{
  "n_layer": 11,
  "d_model": 448,
  "n_experts": 48,
  "experts_per_token": 4,
  "d_expert": 160,
  "d_shared_expert": 0,
  "activation": "gelu",
  "moe_layers": [1, 2, 3, 4, 5, 6, 7, 8, 9, 10],
  "router_score": "sigmoid",
  "normalize_top_k": true,
  "routed_scale": 1.0,
  "balance_loss": 0.0149,
  "balance_bias": false,
  "init_std_router": 0.0101,
  "lr_router": 0.00038,
  "n_head": 7,
  "n_kv_head": 7,
  "head_dim": 64,
  "vocab_size": 25529,
  "norm": "layernorm",
  "norm_place": "pre",
  "norm_eps": 1e-06,
  "positions": "rope",
  "rope_base": 100000.0,
  "rope_fraction": 0.25,
  "qk_norm": false,
  "attn_scale": 0.125,
  "tie_embeddings": false,
  "parallel_block": true,
  "init": "normal",
  "init_std_qkv": 0.0316,
  "init_std_o": 0.0,
  "init_std_up": 0.0316,
  "init_std_down": 0.0,
  "optimizer": "soap_variant",
  "lr": 0.00291,
  "beta1": 0.95,
  "beta2": 0.95,
  "weight_decay": 0.097,
  "lr_head": 0.00385,
  "grad_clip": 2.0,
  "warmup_steps": 200,
  "schedule": "wsd",
  "decay_fraction": 0.678,
  "decay_shape": "linear",
  "final_lr_fraction": 0.0,
  "batch_tokens": 65536,
  "seq_len": 768,
  "doc_mask": true,
  "train_tokens": 425400000,
  "steps": 6492,
  "dataset": "wikipedia_en"
}
Below are experts of layer 2 (counted from 0) of a mixture-of-experts language model. Rows are named up (a neuron's input weights, with its number) and show model dimensions 112-223. Each number is 128 + 24 x the weight over its row's rms, rounded and kept within 0 to 255.
Before each expert's rows: a language model's description of what the expert responds to. This comes from a sample of Wikipedia text that the model never trained on.

# expert 25
Description: Clause-linking that, which, who and subject pronouns he, it, she beginning clauses, as in said in interviews that, It was described.
up1 [104 179 141 127 133 129 123 140 156 146 141 135 108  76  71 158 147 144 139 114 111  95  75 128 109 136 142 139 146 164 103 116 106 138 156 140  77 165 133 125 108 158 123 111 122 155 116 140 159 122 109 130 107 129 151 136 128  96 125 154 124  88 126 159 150 115 106 140 161 131 107 160 140 120 149 123 154 157 120 154 161 137 154 145 125 111 120 164 102 102 124 121 119 153 146 132 105 144 132 119  91 138 143 141 155  97 123 147 159 196 110 102]
up2 [115 115 124 156 123  92 120 110 156 140 115 116 124 126 156 128 110 160 160 118 122 101 151 146 116 136 116  99 146 117 144 128 126 116  91 120 148  86 148 113 116 107  90 115  90 123  79 122 105 146  87 139 165 151 127 103 165  91 129 147 120 125 120 114 131 104  74 117 141 107 130 171 180 132 159 111 119  77  76 120 134 128 135 101  91 103  90  69 125 118 110 157 140 122 141 113 157 170  61 134  86 150 130  80 118  95 154 143 145 124 125 105]
up3 [180 106 145 131 136 127 179 155 148 138 142 161 177 158 163 113  85 122  86 101 106  91 119 122 184 124 138  98 119 154 138 134 128 119 125 109 134 126 127 182 156 109 197 123 157 153 140 110 133 141 132  99 134 141 157 164 143 159 122 188 122 137  70  97 158 145  77 125 126 103 149 111 125 118 101 115 123 132 140 138  94  92  96 160 168 124 147 136 152 151 109 149 135  95 120 134 116  96 113 118 109 145 135 143  90 153 136 148 132 101 115 126]

# expert 31
Description: Degree and prime symbols in coordinates, single capital letters like G, N, C, and institution nouns like University, School, County.
up1 [135 104 118 152 116 143 121 144 127 170 149 143 146 125 166 110 113 120 134 117 117 168 129 132 110 132 108 160 109 162 144 139 168 123 136 145 138 115 126 166 138 105 116  90 136 116 154 197 115 148 106 116 105 138 104 142 130 129 129 141 139  98 161 212 105 111  73  95 128 102 115 150 153 128 140 138 144 143 137 169 124 126 162 157 121 133 144  97 116 106  90 118 127 140 152 151 102  88 118 136  83 104 126 111 158 123 166 158 170 144 131  91]
up2 [106 118 140 132 149  98 159 127 135 155  91 147 144  85 127 137 156 140 122 137  91 152 127 100 132 142 137  90 127 169 110 124 134 137 178 117 137 118 139  89 181 124 100 141 106 100 134 106 108 129 117 132 129 143 114 123 146 116 113 131 107 126 109 114 123 126 150 121 156 105 122  82 151 139 103 164 121  98 102 142 149  94 131 139 144 133 157 130 179 131 129 138 168 134  88 140 171 148 122 107 103 153 150 117  83 141 112 144 131  93 119 150]
up3 [117 156  75 136  83 150 101 104 132 161 103 173 135 128 144  92 128 136 149 105 109 124 119 100 124 110 149 128  79 124 163  97  94 147 129 144 117 157  85 160 118  91 169 123 115 127 149 134 148 112  76 141 153 110  89 107 153 123 113 121 119 118 112 113 134 104 161 146 147 148 117 158 133 102 157 112 122 138 140 144 159 131 111 151 119 137 122 170 147 107 107 139 108 113  87 100 140 112 130 150 134  95 132 138 134 165 159 184 176 149 146  75]

# expert 47
Description: Opening quote marks and brackets before song, album or work titles and quotations, like "Hamlet", "Grand Auto Ramp", plus S, K, $.
up1 [162 114 171 123 149 155 141 118 147 137 117 157 117 120 115 145 130 161 116 141 179 110 110 152 128 170 121 130 116 125 133  72 152 132 144 130 132  90 106  97 131 138 151 152 117 121 147 111 134 126 119 124 102  96 164 102 146 118 124 160 138 130 141  98 128 115 107 107 117 108 102 179 132 104 134 111 103  87 126 150 128  94  83 131 134 131 116 125  95 117 110 130 121 114 114 132 130 130  91 102 137 133 169 139 104 161 143 170 105 108  97  75]
up2 [131 107 106 114 149 131 126 145  95  85 121 104 128 151  78 150 142 122 103 181 139 141 123 130 135 167 111 128  95 118 126 142 139 105 144 136 165 121 148 148 115 136 116 124  78 134 161 162  91  68 138 153 121 123 126  93 115 169 139  88 132 132 135 140 145 129 130 101 156 162  92 121 124 170 119 122 135 145 137 100 146 156  90 141 101 116 129 123 136 112 154 142 105 150 137 123 141 144  79 145 172 178 161 159 127 126 111 119 112 186 177 150]
up3 [138 141 154 109 146 108 117 149 114 180 117 110 125 127 148 150 118 135 165  90 139 142 124 133 139 101 186 166 134 169 126  95 141  75 111 112  88 133 113  74 175 104 119 139 170 139 147 148 158 159 108 147 149 146 119 116 112  77 114 138  96 134 123 111 106  96 130 130 132 124 114 121 139 126 170  78 132 116 139 206 114 138 117  99 110 157 110 107 113 160 105 129 153 118 157 123  98 124 165 139 135 134 140 135 183 109 142 102 126 108 119 123]

# expert 29
Description: Capital letters or opening pieces starting a word or name, often after quotes or parentheses, such as A in AI, San in Sanjay.
up0 [126 141 113 116 110 119 143 111  95  97 136 100 139 135 138  95 139 167 145 154 111 128 133 113 146 122 143 170 109 100 161 132 104 164 139 103 146 136 130 121 157 128 141 130 139 126 136 160 150 148 110 155 119 114  93 120 123 125 136 125 153 114 130 126  83 141 139 130 140 123 159 139 125 113 122 110 132 159 104 149 126 128 154 130 175 183 146 108 144  92 103 160  94 107 125 120 100 135 130 149 116 134 136 110 112  87 130 112 123 155 141  96]
up1 [ 87 131 134 130 129 172 136 147 118 137 180 124 121 133 110 120 148 135 162 132 130 136 109 121 150 154  93 124 127 107 147  91 108 102 147 147 109 134 177 125  99 202  97 153 119 133 142 145  83  99 102 111 111 108  88 139 155 173 132 110 142 129 121  87  89 105 111 118 140 101 106 140 162 133  92  76  85 151  88 117 179 130 146 100  94 181 123 133  92 125 123 119 107 122 135 114 130 115 138 132  89 105  93 138 130 105 121 124 131  87 156  96]
up2 [112 133 143 128 137 145 125 111 119 159 147 102 110 155 122 125 139 129 130 122  91 147 147 120 162 124 104 113 120 138 105 125  72 169  88 162 135 115 146 113 119 105 138 125 143  89 160 165 138 142 150 124 100 148 118 110 113 126 119 155 155 119  81 148 123 128 159 145 150  81 124  75 126  88  89 171 121 167 147 113 190 175 172 136 124 107 168 112 128 153  90 133  98 129  69 126 189 131 113 160 121  73 131 115 128 151 124 117 146 130 109 156]

# expert 41
Description: The digit 2 starting numbers or years, plus ordinal and count words such as third, first, two, and percent signs.
up0 [115 144  99 149 150 101 108 148  94 124  97 155  94 121 110 104 138 112 117 140 134 103  77 154  99 130  96 162  86 102 134  92 101 158 116 147 148 127 137 125 131 179 155 103 165 125 114  86 115 119 147 103 159 119 116 110 161 114 164 145 114 128 126 124 114 136 166 144 128 118  93 105 132  79 135  97 126 119 101 114 138 109 156 129 155 152 131 122  68 144 135 148 109 175 124 131 163 183 108 117  89  89 134 131 143 112  97 146 164 190 108 136]
up1 [132 150  90 100 133 117 113 105 146  95 180  84 130 111 120 134 146 105 157 138 133 119  99 122 119 102 143 133 136 128 111 164 123 152 143  72  97 147  71  73 158 160 123 113 162 146  91  79 105 122 130 120 138 165 117 148 133 141 136 131 105 122 143 117  87 120 156 151  77 112 161 117 153 131 133  93 160 140 124 107 123 167 111 102 126 148 182  82 117 126 144 101 119 128 140 132 156 180 133 109  82 123 158 112 124 150 100 103 123 169 107 107]
up2 [137 152 154 167 146 132 112 159 149 110 141 106 135 137  66 162 146 124 126 161 155  80 120 113 107 138 146  96 128 137  89 128 106 135 139 147 102 132  85 130 170 153 117 133 161 111 131 115 112 158  96 123 126 117 142 102 141 133 159 156 129  94 153 101 116 167 116 135 128 106 113 161 136 102 153 162 109 121 117 132 122 174 140 160 150  97 134 109 133 143 125 123 134  99 116 130 116 107 112 106 166  69 124 168 135 148 109 123 154 138 128 110]

# expert 26
Description: Past participles and verbs after was, to, were, such as constructed, used, released, known, became, rebuilt.
up0 [ 89 147 134 137 124 127 136 140 120 103 127 153 133 118 152 133 141 130  99 167 148 129 152 152  90 151 175 114  98 151 132 139 152 109 123 114 153 111 132 126 164  96 145 104 102 111 141 114 152 138 140 130 135  75 120 142 163 103 100 143 155 141  96 143  79  98 138 126 156 131 156 110 147  99 113 171 101 164 107 107 140 158 111  95 126 149  96 145 141 103 138  79  72  84 135 124 133 126 109 121 144 108 156 113 123 162 125  97  79 167 135 144]
up1 [123 121 150 122 114 151 166 112 120 148 143 165 132 125 131 179 114 137  80 119 124 130 136 110 113 159 125  93 117 155 131  84 117 114 180 167  83 167 178 121 139 130 147 121 126 138 117 122  93 144 103 133 119 159 124 108  96 124 126 120 121 153  95  95 120 109 139 145 135  90 126 173  98 122 185 147 141 154 144 136 105 154 137 139 120 151 104 108 131 119 117 125 108 133 156 130 187 117 108 107 150 131 143 103 128 128 116 129 135  98 129 127]
up2 [ 82 153 153 146 166 166 167 107 120 139 166 132 114 127 117  97 146 157 127 105 117 157 153 101 152 109 160 181 118 172 147 100 134 140 130 106  99 130 122 138 116 129 144 130 160 154 142 172 142 137 155 140 139  57 132 130 143 151 147 146 141 144 114 136 104 128  99 121 127 126 154 139 136 114  85  98 116 112 122 136 147 147  76 105 149 116 105 152 152 145 157 147 176 151 166 115 130 136  99 125 109 118 111 148 160  91 180  83 139  93  97 119]

# expert 35
Description: En dashes and slashes between numbers in year spans and scores, like 2016–17, 1998–2000, 40–0, mostly in sports tables.
up0 [121 117 115 133 117  98 102 133 132 109 163 124  93  80 113 114 129 113 129 145 102 146 171 119  79 156 114  93 112 102 130 157 126 115 142 162 114 115 141 119 147  83 115 107 109  91 124 159  96 146 115 152 145 121 132 169 116  75 156 148 112 130 121 135 113 107 143 155 141 159 103 151 115 139  94 102 130 153 101  91 102 113 126 120 138 111  99 143 119  98 139 105 151 142 139 155 129 122 108 116 166  93 114 107 122 143 103  35 115 137 195 135]
up1 [110 168 161 121 143 106 173 121  99 111 160 111 122  93 148 114 163  68 132 133 111 129 142 164 169 152  86 173 121 116 111 109 150 151  66 134 147 121 125 107 144 131 140 142 132 125 113 184 129  75  93 128 103 134 119 155 126 138 109 136 157 124 112 155 118 170  78 120 148 125  99 120 142 135 144 111 148 121 130 144 150 133 172 152 107 111 136 123 143 140 167 149 160 170 123  92 159  91 124 127 115 137 141 117 148  92 124 132 105 121 159 108]
up2 [115 133 124 136 101 132 190 118 129 140 145 120 151 148 175 124 102 103 194 118 141 123 110 124 105 157 137  83 111  85 141 125 112 164 112 105 158 130 122 171  82 155 142  84 165 141 145 149 119 115 135 139 148 157 135 161 114 117 124 151 174 115 139 122  90 134 137 111 146 155 155 150 113 130 104 155 115 122 114 102 144 170 142 156 126 146 134 125  79 139 125  96 114 129 122 143 145 128 122 105 124 137 103 127 143 114 137 119 188 136 105 106]

# expert 3
Description: Short lowercase word-beginning pieces after a space, like p, d, t, c, dr, st, plus Total and end, often in taxonomy or stats tables.
up0 [123 111 156  99 118 153 156 101 172 126 148 129 120 128 162 126 114 155 116 117 119 139 144 141 145 155 112  79 115 126 131 116 129 136 118 126 120 135 155 103 133 157 102  99  45 111 122 101 119 127 121 140  87 110 105 103 123 110 125 171 136 100 124 154 126 126 150 113  78 139 124  84 116 136  97 137 112 142  97  98 153 128 102 152 164 136 143 123 136 161 154 106 135 111  97 106 119 146 129 141 162 106 107 139 176 101  78 113 140 130 129 127]
up1 [ 94 174 125 151 144 140 132 131  84 151 152 172 108 122 117 153 168 148 145 128  89 160 147 139  75 157 103 131  95 114 110  98 126 162 140 172 129 137 145 160 105 117 135 111 139 112 150 130  90  93 122  94 149 115 117 146 142 128 106 112 134 131  89 134  99 143 128 136 155  85 128 124 143 100 143 140 114  80 164 120 167 126 135 189 119  92 135 136 127 133 159  85 113 116 112 127 143 100  70 160 119 142 125 110  91 135 119  78 190 140 138 167]
up2 [173 143 163 152 123 121 108 132 139 121 110 159 162 130 178 131  96 141 127 138 194 113 113 159 123 114 101 133 135 134 153  96 112 160 102 151 146 132 111 141 109 152 135 131 139 136 144 105 121 126 156  85 177 128 131 138 119 127 131 117 100 112 145 115 128 172  92 121  90 130 136 122 144 125 127 142 199 117 147 126 108 121 116 119 170 179 149 118  88 163 161 140 105 100 127 115 111 143  77 178 110 118  83 132 147 141 114  93 181 135 111 108]

# expert 43
Description: The word to after verbs or nouns, as in seeking to, expanded to, attributed to, plus not, from, into, would.
up1 [117 135  97 142 127 137 117 121 113 120 111 121 144 141 121 207 103 131 147 128 138 128 129 123 125 142 146 166 124 103  96 130 154 129  65 136 165 139 130 151 133 113 162 130 159 119 163 134 116 133 142 125 106 144 110 144  94 116 117 143 114 114 109 137  85 103 121 154 122 165 117 119 111 167 142 149 129 140 136 165 132 143 135 135 134 187 136 100 126  92 104 171 129 116 115 137 116 159 164 106 108  97 124 121 155 124 141 154 158 189 132 134]
up2 [ 87 115  89 116 153 128 124 141 116 108 127  79 101 142  79 115 103  87 148 117 116 112 135 113 116 115 123 123 105 122 113  90 142 136 142 157 109 117 110 160  84 134 146 127 121  89 146  95 150 107 115 141  93 129 146 133 134 131 101  93 137 176 104 128 106 147 127 151 100 135 140 121 118 135 119 103 149 149 155 135 128 173 136  99 153 115 183 149 143 207  84 150 116 134  98 144  88 133 106 135  83 135 141 124 146 106 126 120 128 111 131 130]
up3 [112 164 129  68 143 121 123 145 134 122 169 144 109 120 150 140 124 133 157 122 120 150  64 149 128 167 129 110  77 155 148 151 142 142 130 126  79 125 103 124 141  98 121 131 130 132 126 133 109 150  98 107 158 123 106 132 150 107 123 126 112 165 128 129 146 157 106 112 123  99 118 119 118 121 134 135 136 137 152 117 134 140 146 143 140 143  88 103 151 144 134 142 120 127  94 168 135 127  61  99  73 133  77 172 117 180 158 140 153 166 126  94]

# expert 5
Description: Closing parentheses and brackets after markers such as (R) or (2), plus capitalized name pieces like House, Park, Hall.
up1 [120 122 162 130 101 139 159 123 135 124 143 159  81  70 154 115 138 134 132 125 116 121 183 124 109  93 117 137 108 105 145 123 102 145 147 103 127 149 145 133 157 106 154 103 155 127 129 158 157 106 147 110 170 125  77 146 127 108 143 145 171 134  73 125 127  94 152 131 148 105 102 153 127 101 129 130  90 130 141 128 160 129 141 149 147 130 103 140 147 136 147  79 150 133  97  75 131 114 145 162 135 159 134 125 174 130 102 152 125 156 157 128]
up2 [105 144 113 154 132 166 126 150 116 156 123 119 148 118 163 138 134 167 118 124  95 115 130 200 112  64 119  91 144 152 172 172 134 124 160 136 171 148  74 110 110 129 132 126  45 137 175 121 135 140 108 138 155 162 103 138 160 113 145 134 136 111 119 137  90 126 169 110 105 162 118 122 125 163 102 144 124 148 180 105 136  99 111  97 125 127 117 125 121 104  86 137 120 139 133 121 129 101 140 125 122 135 133 104 110 147 130 156 129 156 100  90]
up3 [137  93 130 171 114 128 139 153 153 112 143 142 114 137 125 102 134  85 153 128 108 138 160  91 127 124 144  98  79 179 155 112 150 156 106  86 162 134 133 118 152 161 159 150 123 123 139 108 130 136 131 108 155 120  40 137 131 152 124 145 108 124 114 132 147 107 173 134 138  77 119 154 173 105 119 152 117 107  91 117 153 139  66  94 147 132 124 101 159 142 140 118 124 150 103 156 131 138 115 180 145 120 119  89 134 176 128  98 123 118 138 135]

# expert 7
Description: Single letters and short pieces inside foreign or rare names and long words, like Ale-j-andro, show-j-umping, ad-en-oma, Vietnamese letters.
up0 [ 90 120 129 166 146  97 106 148  79 130  87 143 113 160 114  95 123 105 103 141 148 144 155 140 110 129 125  94 139 101 125 112 137 123  93 139 139 107 141  89 153 138 136 138 113 115 132 143 148  78  71 121 134 113 137 133 164 117 128 150 135 150 137 114  91 138 109 124 122 158 159 134 159 118  77 146 184 120 127 118 152 151 150 147 134 165  92 151 164 102 132 152 133 137 171 127  89  85 125 166 165 132 107 129 113 126 135 104 174  98 135 187]
up1 [128 125 142 140 136 126  99 119 113 105 168  95 138 150 133 100 113 143 104 154  96 121 118 131 119 120 129 118 100 118 127 111 126 125  99 112 108 146 121 125  89 113 146 112 114 191 155 162 170  86 140 156 188 144  90 143 140 141 152 136  91 128 160 123 115  88 116 135 128 151 104 124 132 110 148 136 129 122 126 152 135 130  99 183 108 146 130 136 138 109 142 108 137 139 119 116 150 158  98 132 120 149 140 142 176 128 122 113 163 106 146  95]
up2 [113 129 150 112 118 201 166 129 129 137 110 186 152 116 159 100 104 137 107 102 136  98 101 135 187 157 136 130  67 117 165 129 155  82 145 136 133 121  83 155 130 168 170 109 129 133 151 131 135  87 117  89 111 130 135 149 116 107 132 125 170 142  91 109  97 117  78 119 140 133 174 120 162 114 129 120  97 159 120 164  76 101  75 142 121 127 123 110 179 120 119 130 158 147 126 126 104 103 164 139 170 123  97 118 168 126  98  61 151 120 114 127]

# expert 40
Description: The word "of" after nouns like ghetto, development, World Series, plus quantifiers such as two, all, other, many.
up0 [102 137 158 125 105 147 138  77 150  94 110 151 122 116 142 118 116  96 139 117 109 151 136 114 139 118 119 100  97 136 121 121 158  98 119 107  96 104 159 158 111 152 111  97 143 113 140 162 131 125 155 142 161  98 146 118 121 150 134  90 137 132 142 172 134 113 168 134 133 111 100 115 131 134 107  83 115 137 108 136 103 133 121 117 145 149  91 117 132  94 166 128 146 148 113 149 164 171 125 113 134  57 112 210  87 148 108 107 125 153 123 124]
up1 [160 152 134 128  88  97 116 134 146 108  97 136  94 130 150 120 127 121 105 167 106 116 143  95 162 185 134 148 151 124 123  81 125 149 151 132 146 118 125 112 111  68 163 134 155 107 157 114 129 130 182 107 148 123 133 103  89 157  97 152 131 138 169 107  95 139 130 127 100 131  88 172 113 111 158 137 127 123 112 111 116 102  96 146 146 117 165 168 118 143 125 154 153 103 102 102 125 136 136 104 116 145 126 120 113 148 102 155 150 132 100 126]
up2 [107 131 106 131 152  91 125  97 148 131 122 118 165 108 118 107 125 126 113 106 191 118 124 119 175 152 101  96 135 157 111 111 161 178 117 118  95 134 105 161 112 100 151 127 116 157 133 131 104 133 115 134 119 116 229 131 121 157 147 114 146  94 130 151  99 130  93 132 115 160 117 142 140 110 163 135 137 120 127  99 120 173 106 157  99 150 151 114 180 122 143 151 112 125 113 133 124 123  95 124 108 118 169 121 104 136 109 159 123 142 116 142]

# expert 10
Description: Sentence-ending periods and closing punctuation, plus decimal points in stats tables and initial periods, like 3.85, 52.8%, St. Paul.
up0 [135 125 121 139 127 146 109 143 130 141 117 132 151 144 111 157 137 150 153 188 117 107 111 166 111 112 111 147 135  97 123 148 118 135 117 142 150 160 158 134  99 113 107 138 151 114 107  78 163 132 154 129 140 149 154 135 135 122 114  94 112 158  89 155 118  91 134 102 150 114 102 152 106  77  90 123 116 129 136 106 105 177 121 190 144 147 134 143 175 100 138 109 152 136 159 133  77 136 137 170  97  70 143 101 133 143 131 115 129 112 144 101]
up1 [148 120  90 122 114  73 121 121 126  69 130 165 110 124 143 146 143 130 153 166 121 124 109 114 119 107 157 125 117 126 153 146 123 127 143 134 141 144 114 173 115 120 143 103 110 129 166 146 165 121 101 112 141 142 142 108  77 122 143 136 140 116 134 144 120 175 142 131 148  76 158 105 182 140 135 118 143  96 139 121 117 103 117 144 140 122 127 160 177 109  88 175 125 133 147 111 122 125 154 177 110 104 104 139 113 176 111 125  98 143 110 133]
up2 [105 121 108 129 138 126 155 124 111 116 117 106 148 144 113 105 178 136 153 144 138 164 126 118 128 122 128 114  96 148 149 128 142 118 131 127 113  71 162 141 146 147 135 124  45 129 123 163 103 122 138 151 131 123 130 125 134 116 128 190 147  60 122 132 113  93 131  95 114 127  99 110 131 103 138 139 137 136 142 111 120  87 139 128  93 120 101 151 101 102 123 114 135 139 111 130 105 110 136 182 183 112 109 123 104 163  97  85 145 169 135 118]

# expert 30
Description: Digits, mainly 3, inside coordinates, years and tables, such as 81°31′, 1972; also = signs in SMILES chemical strings.
up0 [129 175 128 119 142 116 154 109 105 150 143 118 174 118 151 183 172 121 123 156 140 109 102 104 111 130 119 126 146 131 147 167 144 156 173 123 141  98 154 124 154 123 129 148 143 127 132 139 115 156 131 134 106 100 163 148 125 110 110 122 136 149 140 105 111 144  91 151 144 113 167 123 117 141 134 101 139 132  73 182 116 110  87 128 130 126 103 112 159 154 158 117 137 107 128 149 168 126 126  69 124 127 101 113 137  85  60 130 133 111 168 141]
up1 [ 98 139 147 147 146  73 151 109 141 150 180 123 109 119 140 114 111 134 127 126  96 151 110 110 129 128 151 153  95 128 104 115 121  92 103 117 144 126 169  92 109  90 118 120  83 144 113  85 137  91 121 113 115  95 134 128 139 162 158 122 157 118 123 144 128 148 123 124 128 127 122 142 111 180 133 109 111  90 162 114 123 112 128 105 145 161 111 128 155  73 120 177 121 108 181 111 144 132 129 101 117 134 120 142  99 146 157 128 148 129 155 132]
up2 [ 74 113 116 124 144 147 100 117 139 111 134 135 159 110 142 101 166 125 121 100 191 140 132 134 139 121  80 139 123  87 132 179  86  66 124 172 112 115 119 138 101 142 126  97 115 147 156 133 115 130 116 152 138 154  96 142 103  87 107 129 107 174 152  87 131 118 127 152 102  96 147  92 109 110 144 100 149 153 151 151 139 101 148 115 119 125 131 124 132 136 129 146 119 130  81 123 107 145 119 111 114  90 143 146 113 101 126 138  88 156 132  91]